{
  "num_hidden_layers": 14,
  "hidden_size": 448,
  "n_experts": 32,
  "experts_per_token": 2,
  "d_expert": 240,
  "d_shared_expert": 0,
  "hidden_act": "squared_relu",
  "moe_layers": [1, 3, 5, 7, 9, 11, 13],
  "router_score": "softmax",
  "normalize_top_k": false,
  "routed_scale": 6.3,
  "balance_loss": 0.00319,
  "balance_bias": false,
  "init_std_router": 0.0132,
  "lr_router": 0.000718,
  "vocab_size": 8192,
  "norm": "rmsnorm",
  "norm_eps": 1e-06,
  "tie_word_embeddings": true,
  "optimizer": "soap_variant",
  "learning_rate": 0.00251,
  "beta1": 0.95,
  "beta2": 0.95,
  "batch_tokens": [32768, 65536, 131072, 262144],
  "max_seq_len": 1024,
  "train_tokens": 448700000,
  "max_steps": 4511,
  "dataset": "wikipedia_en"
}
Below are experts of layer 11 (counted from 0) of a mixture-of-experts language model. Rows are named router (the router's row for the expert), up (a neuron's input weights, with its number), down (a neuron's output weights, with its number) and show model dimensions 56-111. Each number is 128 + 24 x the weight over its row's rms, rounded and kept within 0 to 255. Numbers have three digits each.
Before each expert's rows: "gets" lists some tokens that make up at least twice as much of what it gets as of all text; "comes before" lists some tokens at least twice as common just after its tokens as in all text. This comes from a sample of Wikipedia text that the model never trained on. Tokens count by the router's weight.

# expert 26
gets: "\n", ".", ").", ".\"", "\".", "$"
comes before: "|", "-", "\n", "==", "The", "==="
router:070110093130123131171148148147116134104143117143110112084117121113089112145136127130146171135131148149144104138107170163114117107106162138112114168176094126150145141136
up0:124142096114102143129142150086152135178122147123159164198091078117103129138136100086106125095103163150081145104133195099132135130107125118092178137136141112080130139134
down0:134117147149158093128132133112139127157132118115127093112129096098146085135172129163105136128171131150082134079124131119141143104083093141114152158111125116101176116147
up1:148135174110152148132109116113125143110129161146146142139157119114124153129113108115147116127153128100132135113109090133119160132129139140124133130118139094113147115099
down1:142124125135181150147087145100089135159176136128143135104112157104112097098134112123145129104119158135090089149137082146135103159084132165128106079138160188171173123134
up2:113108164115091153146155120130122127124127091131140093122114092142105092128119160145149093138128078118139103117132154134110145151137118133120107131127186104122107146142
down2:102144108139136152127151138113107136128142138107162155085135096126143086163121137136092097140108087153097110133136125153131125129121139076102084128128105136092120111090
up3:137119116118093109142137147127103120124123101111119118127115170083093092129124155082136130144086101098116135132115149171167077149110127123137099080143157129130136127112
down3:148119140123123108147100160128118117097139152153108169100126120078175129089099127116127167101136121130087166144141129131184123152161119120136083145154160125140170108140
up4:151164142157112154150126133114108113121122094100094120122135185129113126190165116111122096169086132112140148170154133103077114141140077097122121126118186108163146111160
down4:136143141106134097153153059132075115107103154102140147159134119110104156100108185146093123143120085127118124082122142125107111142120130176075101143156103183136094144114
up5:123141118152113136113115162135189131142127180149145149119116163129172084153122112105112126153116149106140109161149136121124144124154137108109107118163065121130120129150
down5:124131120158094170116131147108176143130117156131127130116123120149134158131136144109161146155125163141085182159132133133105131148120124133168102093115163095126142165126
up6:116154145129112137104098134169162163166099091136132161117137103143061105100122166108090105133137122099126118104117118114152145102126162105137116120166097100139112148130
down6:130100114116141117089151134126067167148114129118129149152149134125096116166078132114136102159144117128147138111098154116131122136109090119123149127148144118113137130128
up7:094121153118133085139123082103091116146128168166154114097148108144098124188131109145130115094123093115144115110134117135084121130103115155153105134135157149142121145151
down7:105143103129160093127144104108086070133128128119098117058143143154157132109140125123107115140120105140150118104160144176158120116169146144173106114126125132113174133132
up8:101117156153145127139108083098107148101106151109150127106141180126124148146127164185158109127136125113152132103142112137142132144114144127165080094123142103176145124137
down8:130184158128110077132104140143167139176086113119148166106169144104134123122110092115129134080081140141108120160133146102146169163146142104121107135133173141092132140129
up9:135127135133159172124104188128139078142113177170141172137182095156168099137171140161146144152122123109112135106113137158096162150113072136151129135103179136078103129076
down9:108084124179115149086091119096130116156150088146088101126177129097126178124142160166143128131125152128146083113133143138141095097145136109090090126199104097131099110112
up10:090127105154123156168106137114155121103095115100142123081147107127140131136115151128133074115091149148142135169167128150111158155122110067085087152134140115125139123120
down10:164104097096161113086133130125118113144115140127126107112103162129140155126206156138147151092107113107103109119153115101127131112129131181121106106113137112156085088174
up11:110108118147158120114108104139143146137147089169113148101123161133152122161131144095154131179131131102109131127125091131134098131117140108153153181149121158134167122134
down11:117154092108105157081148103139138166152152160051121105162135109158141144168108175114142128144134089138168139165136174112121118097147135120143138171130155146129143118114
up12:174109108113105153142110083166093134106140163078074117082161118146108111151126109137131131163146148166164141125129124114125068183101162126077136128144087160116123118106
down12:144161132093140102157148102105140116149097137128119115149127155129141102130154103169138116118110128134099163143111074144107173145133111171140114146111106099107141148127
up13:127116087114125146120165107101142150103117167165130170152133140103121144137147066106095163198106180147119119134158116135120121077092137160150112115116133129133136156108
down13:136130157119131135134083111138129115082162142120110156155109172097112134130144156140165088077160132103135122149186072071105136128132143121165094103079157116159135136147
up14:111156115134110069122127111128103108118104119137077141080146091120147118134184118153089125117118107114137112132122139147161138108157092152151153079122153158155105133075
down14:103146182148152159112158127085119141134138143144159130141098127123077112079139132128067132128137103152125135136087087124161158134133167107125154140197120132115144113064
up15:074159121114099146136164181165101133127136089115139122130151137146087120142106128093147113107133131126152123084084143122089110137148114113091147108112115133119141104149
down15:120137148151148132164086096126098171122166082136146127084102101150212090108100124099126160139166115150133113132116155142101134118072112121133146100124128101132065138143
up16:130104138126150128103116106129132152105111111120116120142081146115124126136121120101137109118108108131135141138155116149167098135158087108120137118113144132153161174113
down16:131112151155126184127103133191140171109154136085105097119196158125163101107110129139105129156107176125091139125144077109151095165164103121161086140140129121116097138131
up17:134098100149170125137149134121128118151159110113107148103119145115108137131141109121162128103124090141089100147104105113130167101126101107137110148106155116141122131137
down17:072139108138092120127135171124112139142076146146106128120121142119149133111107115127143114159128183146139091155125174129131121121160163123132149117167129110118111097125
up18:114095154157114140107121148097115145105174102137171081098113130143096111160093141115099067129126177144143212104140107131142142137176133157108140129144122097117134125070
down18:164115126138072071174137155098082170116170109111153139116079128136121122123100114130139158164140117121114129116135095116132154131083150144121139124135101113131110151138
up19:141153102138127090148112103128056126131051119126116141149142095146159114144125130124131156131057131097104103127101143113135139157157163155131158099175122102160079190083
down19:113087176082096135136104106150123108112132142135128138127140146137076133182125103114135130102106136153135104151113109151099137111139128140143140091116100159124148133112
up20:110146166148120098089147125140156118133106127122136096116078110136144137158178114112125122147135111159123147125146147126113177132093125143114164137116074103136109135090
down20:149176135079137128139143109124113136113125128141129116100072131163157121081110130116160128121162129130138115166144112142101109101097151176162095135156148120101149132111
up21:111104126108154118153111173133144120082140148147121141164104141151121130138141086119139136182122128107159101167148158147132071120163123133128095142113143116103156099135
down21:092083172107102106138097102120135151132184139108167110142123138112053122164112116073112130133115106151123192171112108120096094131149119141117127158142167143170158108121
up22:147149133147140124127118127118133144136150136156122122129138183128126112148145121105186105085125142129140145139157160146128106129145119107110105166139119090134151127179
down22:138132119131105118111147133146136121120145121111060086149103159160163148184129118150114088154123157116111150119139180188141164097116110113158142082126145164073149109164
up23:097137099142105111133165162095131167117165147140116135100128093134071129143166118127099167110161123118112133119154142075142141111179134134110112108132154159149116146159
down23:086134168077160110127141117129168156151171107154091150090145117111092186103153160137140139131105102122084139151126163158118147102128107093147153090139189135138093114153
up24:155157122104124093121105087152147111098134128163140094137113144131111174157119113111151136143125120113119166130158107108051145151170101090105104129161124134140111124090
down24:133103157137167106155146119104095094164131147167112130145148080106145120100118153074157140137150138120139126119109128110150152133100167144131132114105121115124121147134
up25:140091122148158145128078112091103097125132148135107137123150113146162137120162100146107114107184131126141065138117160134081144114121121125134127096130113152132112133128
down25:115131148138129129119089128151070119122106106134117167128114133120164191144126110112086122123173128149084111136134114152117148112143146181088090090133169089142094126131
up26:131131136171127120099150100157080110109111147107154158138159140136137133144130107099128174125114118139130109148173174183131125132130119155140119150129095104147122160069
down26:100144160118154157135109112129097111099164155144138164098173176132128166119144105097140150150152110158154126142114072144141143098120137165100140088117150122124100174120

# expert 23
gets: " |", ";", " /", ")", ":", " ("
comes before: " ", "\n", " |", " (", " /", ")"
router:136128141163143104124138099130081175157119158134137117102154122097117101134117147116092160109137135139148098092102102097093155150114104160167121173120142090152176138114
up0:139099178084155127140107087145110152111119145117149144121122076082100096133136083119140139126148158132103108173123123105116123151126152132168133141136134115129135155130
down0:148120127098116121148134150170136096152119107115119100114135119134140139131124109112120132115107163167165106133155142149158133155150096129154143120102111115152118140085
up1:131129112186099143096140155109132112115144116188108146136132122097125164097161112135119126084128123114185130127179182173109173142112158104123089157151114142091127126113
down1:093121094155117112129133077117132139091122123129168148143145147127119120143112128148129111150143114159135161106125176159157136124113122154152178119119116126157133155131
up2:147123177157115151113157146125078114129100117130101098153197150098161127134118125133136147152153155086120121138119162087102112155136160165104126166173139101142141163119
down2:118133099142109123146134116095144172116137151105143116132151093117143109155106158131150097125158084127146132074123152159120095119112158110087154159157117175166127124152
up3:137121092166137166141134110119092168109156116121106138133126144162091107101120131130104114138125123100118107111128140087120115121098100124096149095139122127138116146122
down3:180115136121140106140111126097151140084147128130099137117151182064084106107125103119120161116172133119155141076135103102119143092136126149105168127123116138125122141136
up4:117159099134164118156151118124108115132161129146111127170118136119136110136158113158123162113109070145131100108094101115136120156116136132113141163118131093169092173098
down4:140164119154145121137128146105144120114117124077105087090118122179148155151173127154097157147151128141109106106134149162119169184139132129085140197134111164165098145112
up5:126118149095138148146114146099155167119133115143160118136100119102150122119136130098134124109114114126165083136147106120136142098125129135129109147135167129145119113151
down5:118130126124091119138130118108086146142153163123172121130083157160149152130120112083144141151143112171149166158107136111151134157137147157168155112122108125179116080117
up6:170151107130106098152162094090121107122135136129089062138116128137079104128118132103157159104073068142104120129121137119139113200129102094141143115140148103142095113149
down6:151166117114101131150100117125120157139163156155150121175189089164097149116140130180116160140127083126142146124128085129155140136152129092153138150096133157121173140149
up7:138098121162091134132157123161168115139169111131153102129106101131159153149119118161088116144131165068161137094084150094114139062159144144138121131112140130134145189171
down7:132102123132068122111161146109140121171123147156128149138141134172150127113125158129114162141140147146134099135121119167091145156089117161078122150112150126122137121087
up8:108116118154127160156142138097100162146133149127111133116141117149128122112093112152150117109107111084156117115120153120117170145120133085135107128103156131127200120088
down8:131137136161119124089138119136169121119122141125188154144064113121110122112138133146138116133066094177113137105143178143144147163114132127111125104144109125142149155175
up9:163121112096146062147138149124093125095102143092146125117119136167130162135111150099101147148146091127137128120103145139105094134068137144130132140136113141129083139119
down9:107160090131113184149136138107134118141160149109095158172154170096088152130112119127127149159099080114172098097166127124101127136156143174111138127122094173111167159151
up10:134109095177119116142123129115115150098111098113154107117114115167082146092156098149147139120110106167128118137120131127158080106106140115126110147143101095152135209119
down10:134139116139141131116163139173135144128106132128109129108130137120085083129118122108148124173163088101155129100106130126177110118125112126163114155136155094115096099156
up11:147136148132118124153127151162122123155132133111115092133131119131137110095123126137085095085105163156139113127158166144172127129090118128134101135100094152115081123144
down11:082133103152126104137111113117147099108091144114133094108107094169147117170115147078092165105083099129122130130151115138105139078109116130142137100116124099117152170151
up12:110115095114142122154116082178151106141103136107148133147178151168144148138131151096131136110109094108140137127145130104121129119148125164139177147067145123159128176083
down12:127170129130131146107140123115096152133111154137145127165150134115118117140164093131114143089146151134132122178083091145132105124106152092106091111105141118133160131154
up13:113160158137127163104165138166113103152148141133148107147099119069157156143103107122122128097123120093118105136109120120114072136169155094084133149130112117117095085104
down13:126091107144145154100111132106143145129126165158126143122134127130139099140113140205126108107133102132083137119102169147091116090113071073160142165148142140137159118112
up14:127179131145134146121123114118106102122166178107072123162117099146090169141127127143154114140168159149113144139155124156089107131089127074100100116123135137133155142113
down14:130109105094116169144147164122144103161146172138148158106142103120176139112124109138093106122132123140133152138158140095148106103122151125089130148178121111099145125115
up15:165104096127150097130133159132119118105120117057142113137134180122132108138166142121131148123138171144116189144164109128117145133146129095121159134126168143109122110119
down15:152116136144134149085117113121110121131111101134138116106121181117122146120116147164132157163152124140084102153127123169101116132157105128136118148142116110125139139123
up16:123150125169083102100148118183110132138171129138164085164123134136088173209122112100102100090121096120146119150159166141127140112119133171135146139126116140168130124148
down16:093142103121134138124132136107129121093143129131131140172156164131126113131100149111144158178159153103090087119165096124126158106116134168107132138161141104144154092151
up17:145145161171104111140132139092123116142127117113131165159157132136139140120142117142144110126118125167088141154120038102116140133114091120136123134112157169098132129142
down17:109118140137200123123172122141136131122114107176090162109157143104163138089134153166114133147113143114103108141196122172136115146109121132084118153111110124149092122126
up18:105092160203114088180124148113126149137057166130139142134112107154122144126143145102185151157164129166146143120110148094135130119096086124140155109121121118108165115119
down18:106141170108082104154120068155096137112145146117108135132146108150162128128156184123123143166204133119103134107151133130168157130106114123127140125123130134149150156143
up19:129105148127117093116106172141139145155116106131113127116141155171142173096117101135147111117129118145174099108124095093139151101151099127130161127114125118137142153152
down19:141080126131133116078152142136107131107062118114088135143131123098141162148162151149097096118074123110101137109148092110144132147109119112161099152158140127110110127146
up20:134133122081125050147129138131122128151141152100166124118107164142075122134137097109092074171120068106128118118091158115099111120156128184162123120083126122118117139112
down20:128121096149080067119093092130097143146118138121146115159105134093159131132136132116125151164155129165151159136121129117135128171132128152107135129163146147159146130094
up21:136080116167170147117116115163165115126169137137151109108093125123182124128063094083092113111120150141127131165126089140141119104111137099093144165118130154154131126151
down21:171147126121133156134109119118069145137165144112096124125110125135094138125113134125110109108103147107111217141144164111158104148105130122111099075163127132102151132138
up22:113188051159161131139091105099089101139119138139122138134178135173117075119102157123108131138141129154141120125117144178124098124142122123150131105119135073123097092151
down22:147111153123124144142095128114093047064117127132090147108105115119072136155142084127159186140142144140107128146148089100113127149128083123135130148134112122110108098136
up23:120161178138140110097177109164141162113146086100134124134102120142131138126127131118146128144154175122118137136163128095127139159130130119132101130110137123124135143155
down23:156149087154127111110147161127170137136125095120139113126104116095164121145142141121145161125127110109096131114127096140123132109155150130092108093068125142108156135085
up24:130122132120147119127084118160116122134091110102116129095098172084135141142095109129162134155133163119094135155116153154108127116133104126156173059124104121108127152110
down24:131128149105114172128151120134157075114122108129127091105163101178173088160109149140159093143097113123093106149134155151145166173113135149104136096148168154153129104115
up25:116121120130106105113092145107138156141141142133164097149144100127152124102102169192113148132090099101149175127100139145105125172114122146125095144129105132140112122154
down25:168142129128147115068128121072108139128147105098119105161139165172107153092147143136133156135131122139125124164183121136079138144104104126152095127102158118108110155124
up26:128136115192110112118159152131128129135118144122150126140161173112126102081106124113135086169107122169097130063148119181139127156162104131106124099133095093145091077139
down26:129158141139109148100109131125114150141136111131105148118180139112168154147095177150149118134117148097145084153120164106116111147161139144128097122121143166123101154116

# expert 13
gets: ":", " |", " has", " had", " with", " is"
comes before: " ", " a", " been", " the", " \"", " an"
router:132127119115121131102116175156140174121157166128113088103109110130163145101137143112114159134140075137167102127116130142146119132147113114096176110112102101114164100085
up0:138116112144137102141125147112104133126109096121138122121119124088100132128135148149103092140157144104155160148106081092117086115169140131089125108164103122120135139126
down0:144084127143126130134121114153151114129136122149147119100147083103146109132159133141148128143216150155127132096123117128097120120124156107098132117124132155143112120132
up1:129117179118111143104079110163122156131127163150138102150114117131144127086117106164149102159142100115095149114104094104150153095131130151155184131125142144147149144131
down1:111134123120133158144110117099133148134123142121090092117159108121077119132152120121126165111120130117151140138181149137113144134093091144138115132163099134107110145093
up2:086131121100102098151148127170139135155165098155141102148155118137116149125095095109140107149157125121132118133176149178141132113084137141136064154119090092144137110161
down2:136124100132156119138129169111161124098096161127076105093170110178130163087125142138117102131115134128154057124091143114153106153114123124152089119075152139130107099131
up3:128082088140162134100132131135121148136130100124138114156120151124099130107088098179138109120174110116147097177158145142094059115100129122134138126141125121154157118121
down3:142126124152120126146170096140101122158135125104153090138111126147101145129126117131130098110127156112118167102091138154126137125140171155133130081143085188134121073177
up4:153125158152155111077105111100117140146155157109139133106117127106126118115131091131130137171122097074146150113090130139090110133156103111123177100124140110110118082148
down4:107092168144119083129123157108145113132100156122091130103090108140127163142103106137143143151146128161114116146121132137078126135160104097154147140115145101103138141123
up5:118139175155150138138150140129133117122145130126123130132145157164136141136121140120124121158122136125117110149131165149118118131081139075101146149108107137139132146147
down5:147099121150132133141120122098091121139146150112141162121093141128143105152127142102135158123085130114124182111133138078113120106077147086152140139124103113178118142091
up6:172126133114105127157139116104091134089126124120138143136123153127126171129162158145139165165132130100104091170170110115082098132142103104107113152150133132125164135155
down6:169110111094086094119103136131130122141129108145112104074126100099122129089150127128107148133081173159145132147125088134097121133132171087133141143142132089126162129087
up7:119081176096104136155122109146166139168128142091127145125142104179158145147113104102105079116077097092118117167104145119115145140122145106129124168073113081150149116149
down7:107122117145128111141076120181110164139106090155145094114142103116098130167114103148127142110122138144106091099167087123098152121143161104107147145108132136148140133115
up8:104132120098138112137148096173108162170125106129130154127159110127124119160129160157112128131134165107124111115133166117117169158149126131126135177147111126136175136127
down8:101128122142154106140155127119109111167124096122133094155104103133144154104133137147126149139140163141117128129158130115127110110127124131077085149140147137119104163125
up9:120158160163135127093119133118141116166112112145100137124143138149115098112135140090126130104093129142164118096118147115139109152147158127114127091108133098109148113131
down9:069149165101133146131114135157135146132107112122105168129176105171105136104111147153125116150154145105095142109117113143139116146133105130169122124132095113089153122148
up10:120131143140152103134086147123155125127125128146087136088121115118179128166154122061097126150133123146125108093117142116143134147143073148161141129077118124155132124099
down10:125120123157135126140083165146141114105161083123109118143098086146128146148138152111142101098121143116105127118140106150110124118088164109121098084140135121144119131155
up11:142112144151129131110108139118142147110130155107139137147113100091130141119114154126113135175153161114142138115111113131137125149116122113113092128109131113161120119158
down11:126105101155062143127108116090143135170159121141144121107152140082080093114142108103145126128124141141145119142114114095115122121143116148103105125080128124120163112124
up12:111129156123125114136102139178085102124135120141160134119115136116167092167151126123146097162118169147112110104157110128129090119111143146121126153156130130172139118152
down12:173096128116131093111133074158124109101093179127117087133170139140129126121126112133088169127164137124143115084128131142097116134123119173123127161117114116126128117163
up13:136117106161079112157134124147128134120138148106148096141111097121112091113129121153097135129118098184121085148152132159133085122142160156127106146083127136147118135156
down13:145153163168091145120117103090065110133122128101151165138126179136126096091118160132111134140094113113107139137143121147126132121139151141122102106146121153179159088184
up14:158147136131092149155166129141090139131131142123125090163157090127128155124147159122189130126140129157139116075136102096076146132111151095147090125077094123130104116133
down14:125134144157144171103106140109126160139105108076139107159134127082125141164156093133138095100112142099142099109091121107104119137107118115184132148088130108166112164122
up15:114124159125106133144102189133124134165133062094164124161143109153103127128125150095139142162134115095141147138117101101177153111130084129119134136149085115109117112101
down15:100153141136119104128095152139168154150123135117159144160109202139106100119173126141132125188167154145074119147117141132115119145158135127084106137158154149106115140132
up16:161150185133095084125138119169086123133132165135149121134130126152103069140111092149130110077138106140140122113135118177130121143114103154081090099127161126134154173154
down16:137128176114125152111134129121156106130087113148158157128087135156144155161129137125127167149099131143147157167101129134189150099111092145127161144127134187193121130138
up17:158119095136127127141117115115122158104140139110121137120104113100156138110124141109141126146120090142112105109085106132094116171170162133108123102142178075115174140161
down17:142162106149121126126118163142090085166099150084117145121129146126113137074094161146141150094123111171180123156140125171106137122110138105138140109109095131106178156124
up18:112109095136157117112104142122117118185097094098144143200124136102096141151129125169129153104147144076125114107166130136149175115097158120103129133134141101096127151136
down18:139113160121115099132134135132137135108127114104138110144132115084111145068111113176132135060137111083136153124135118128117133153078146080118139131122123128101140089147
up19:149128123153129110154162144119128118136103139118144125177141133158160096132103130116128149167135147100062147155122142096113139107158105112129141135085149150118129117130
down19:140105141149093148072150135169091126119139113121148151143146092128183114167091134100113099134179097166149156135087135147124110097127132130100127111153118114100108169117
up20:130164155130114062105142164111161136096134095127121143109119166149115134112135092143148162135129120129165165169103113138147108131143096129158130165132111146143142148111
down20:119110102120120115106134165116127128122144116165131155124175139136125125153110109144136116107154110138096113085090097129137159081144084108088131147118137168168114154137
up21:114110135133098071119143090100129160123142116150133127115128120080155139115116096140164199128105181098153117147148127118115152115118130143126105104108110169123158117158
down21:171107146142144122141131089143138134181138146153069121132105110113101103157085103112169162117138150096156103123139111119110162106128150120102116129087120109123087089130
up22:118095111087105109131143102131138152153178171167108130103090107163108102138124127083113095145101151167095155131134124127127140167104142132134155111133137159112080138124
down22:114095124139126176139143126079116156146076157131165139161169130142091133155128153141138128140123155138098104126113136132115143157139146115096159113125136093134152142144
up23:105157149091158119156167124122151156109135114148172128130144123085122112133126079130138130147118143129137091128121110109142110127117150125129158160115105153118101114098
down23:084155099121115132128080112138106139118146109146126179097145117147171106094150141090123124089146135125112135088137152118134159133140113158136144107134177133180110117132
up24:102139137136116145124109123136111106163139096114134125129143106193157133094151122137135115119148155134133153158136108155120119129167111110083110104120123177080138118085
down24:185130135132178137132111116150114222176131161160142114111137158111092131127133117107145126145105115116150100133124147120129118172057125129106101127159155127125119099129
up25:176129156098135116125105105139132105120117089099160135135132166132109114124111111152122097126132120129153169181130141146129130150130123129119107136095111119066099094153
down25:124129114109124155155123109096099108118138107127112135099109128125170109144162124171130099110109152155124105086113166123093129151102120154130094136130161091114146143130
up26:113044140083173100105074144180140113091135152148159110146140120139130144134116098080174152111087121152110151130099110162154128138124145136156146134112162162149103145088
down26:136118166115153200130124150141146146110135158129127096088145183121111103132110168114139126162141125135136097139134160135094135145149129099148099144085080109121193127125

# expert 4
gets: "ing", "ed", " of", " that", " with", " for"
comes before: " the", " to", " a", " his", " that", " in"
router:141139116126141120093091135148140154104168112153123115128127123156086172156135130115123126127161129105148113155108103139147147099099125099125102118163149137141152154136
up0:115114143121139173121132160147151165104142098118106092172164147142127149150117099193119116126097141105126107137162107157110131124090116131116097165168140113167124069074
down0:153074126131094082080136131177146138088129137159123115166119113083109153125114090133129130151165113119127137121163112103131153103109141103166148144162125133088106129119
up1:064147122068101146140122133156190125113118134120122137106082135104122150115119123113128154072125104137092119151152150189136142125127152119105108149114136075127117150126
down1:131163159150122105150104140088151164120091112136165138124127062106153150100078131135136081104107133162115097101151085129143106115122186118115164138113094089177087124159
up2:161116159139140170145134132138128087167113144105153151134125163122112114109119158124152159150104089102146119190109135132093095119124143160119148138122100094093119170169
down2:143123097188146127128139155115139147117133115145133145093141130101173131109155156157134085106117147126114127095117100165163127142127068129123139125133166108132151149153
up3:114119114215133134129156155146140101180136130107148128139073128126124117122166122106130120130130118118098106093129137139122145149135104098149165131105120125124134158124
down3:139119085107084164097125142079115156101148142185105095146074144109127114143132113125136128096137112139094099113095117130116135144163120110096098121155129115073165135157
up4:104062136110111155112081131088139160129125141089113083110132113128120110113121136132111144100117157135151102153154081103156147143180141111118128139143091142135103147114
down4:122080132108156151098159154117115201105137145110176173089111158120110126121116098119083143109143137165137081131138109075126136136148148142100070122145129108111147118156
up5:158169107114131155115158106117142185126133140096112123114115132167129096146115122133147092082120112113101134139115084173145112140143091133125108139103105114110149106085
down5:111133089081119120145159113099138112154119183141099146137130131135150135127110128098178146107138127073117138104113167155182110135092127141117157086103087116149105115135
up6:111164134147148137132129116147113115132124120120135118194135155143090152126116151132129116128137138126149115117109137126167125130130110123141054106133128101116173116169
down6:115167120131147141133125095128108129143152089120110113136114147157133131122133122107120109112126134095098147155131113205140138119126133150077120107143078159124146123089
up7:142122112089159104119131112084115149188081134160126135130089143168138156107177101117121118086091129155141146129118120135102110136088134153107122156078143157119137142112
down7:167120124117181103090080134107148121128135139121107119141117109128117147071157154096112112162156139146157115121087121107124127076124142151088168133141127133100157101127
up8:104154140159124121169111128123116190125138131136165133163103180121116115152147139147158119147131075116128134142149109142150139107141114134138109160131119131083123157142
down8:125125101163119143122115115108097067123137113152170061154134154142126122088153138138118149072164117143153121116128120147160126135137114150112130147139106135147125121145
up9:116169129092057107075127106126128152134123128132184081151180140137176073117147160150094105082124136142138116145107076152134119119117154082101105123110137138143154127100
down9:147129124141110130122154122130107108118146101134142130097160100099116165125114152118139148150123144134166126085113139156126075146120131076152151163142091156107112144139
up10:111129111157105123094100143136086137143122127144101082102099147103140146159124127139115111157134104132124115112180118107133129117138183131135152099097134158161096171107
down10:146131110121132160131078131131100143116106138143117111117100132129144142065123147139093128140146075102123134158159133131133130114140144130133146153101141106144120134089
up11:155137108125155088100152135097128175129145132175136134184096114086098095154121122095129150145147052097131109142095117130146133131149116142167127127144129116128126143113
down11:135143157140117149133116149138143131151142118129140133092108125133109117167117161133172117129112136123143125161125072139140101102135168145173133093071103138132148162093
up12:128092137124071147106147132174127106106112121129140104085132152142116157143150154106145136180127115170097183122167121129109135146173136100123161144112124105119134130149
down12:109135132135137100135129129193126104131113133123154108107124127142151168169122162111123129136158132128152141125132109116121140145119161172144111146132165130078098134131
up13:136135108153139162151138168139144181124145157157144159171107130082111138124125147133114114115134163129133128152149100140135119113117142128137111160096120159085155142159
down13:088144144134107093106146113104133186131139101079143101168147163166135093107145094134079143124143114110152145129107133145137092132121169111112139132158122145160129120131
up14:127148139136129116133143132122141094134135098097157142137152105122095112124136112140114124133179142159097165122119129144104113099111128150121119165159153141181126091105
down14:169118129127115141129150104139154140133113148115147146123120141118179114132133087142177108139131110119114124071145117133181135116103163101165151118147151145123089129123
up15:166142123130121098137117131133138174109109092155098099186183128144133185140171099115105158134117098128110133144155106155104153129119160165197179130153073129108098131112
down15:127145108114168113160129101122128124123128094160145139116157151120152077131096113130159135126124120131128154124119106115126162118129149154162080118121120122115119106130
up16:125134138135112146131127172135122126109141085106127156164137113120151116087124110121150126084070087111140127084121104171114127164146127148081123167099171125123148136104
down16:139077123110118176158151124104117132123151118115129129097090127107176152156141166114127114143154148145129141109114135100106112119095122122071112113131162136135110112121
up17:124129133111100088163095097129181137134135176106130125090112127124155194094116121120144123141151092154125127116161104151123149168166126120124157116090097137098132152097
down17:145133135090143167149123091134146150148094081148155151184141116128119168119121108175132119109091136128109114075108124108163109099149138118145138131076134112126132106104
up18:076155162157142133111113163101123125128088105124147142138144157141130148136170145114103150137126116114124139123168114146130167099092138109136142158166145142086135128149
down18:140139137104121109137136135130080120127129145159124160134105127159077139139142142089124121124145161137112159122176106150133169166102139142105140081126093139121128088097
up19:117117119109140168108123129181137112113151149122142135132136194170127148124134103095140104159102131102108162142126091118125120167154139103154144068082175132146148179094
down19:115096137114169132148149108150142102157122157108138136120089127157105114127134129092117119163109111106151130150093136131103128096125147136118120104138098107166122095111
up20:122112071109100127163155109095146130155104174108120116089163110194143133125139121136100167106102126132182096129081107123164147126135113116135118159132111143115129159134
down20:127138137130122091172115154123122133109065128119151103118131137153104149124134116156173110176133118107105092133126177099128142161109117140106131130162140163121089144096
up21:140131140168080125145125125128076131148082164126110123144133120122140133137109071134105154164102124130107128155103120181105164164134135073109112113118131141101126139184
down21:134122152148110143086132108131106146130087100150120122118148096096152131115121120157137153094149094153134168137094114128093128148171128145114119111129143124060137090178
up22:111087172094116102117084106147142131120144172119123172105133145142091164173137162105200149191113130095117091134121105087113137152133149164121097148123126132127103109137
down22:150153117076141140128114106135131117134127125124149114146145124154120124135143157123106193131101133137151129154128114125114148135121129107150125125151164131152136131127
up23:136141084136124105123122131098138191146139127137130132119114117171100119196122127116121120083158123158130133129134126103140155171133109159126121067137125098165140158114
down23:138113176132116147120110124119154085152160122146151102144107146129095130147134132113102109175081128147117126157083177176121146103110138090125110102151099171162100120157
up24:147096079139095138181113121110137151110138151161125104132139103092180148156133112098118149160118168076174135126143129124135105154132111115098151107116146101129124114157
down24:070123126122087135116137113128154127130130147140118104105102128120124156104141132173104099138107150152137149146120112107130121135182182146156145121149141166148116103148
up25:129124166144105107102148109124125089111111139133115106154129164157108133118120126170154141165108171135142137176124131121126161149161129115144117088123127130106117160107
down25:119117110147126114097149139134120150125107128096126107133136111180102103123112095126150153185143102137161110138183158127117166131124137112122100130117146109159156142107
up26:150143097109101122134122108138121125143136116127128127126128136086142128127110126116110130142136143114147132166078138128099128139105153135100142114091093112119139119113
down26:116157170136122152129137132183176129132103114120121137150108114126123118161134092148123129123083141128111118130107123106146125123148134116152118110116163127092111095123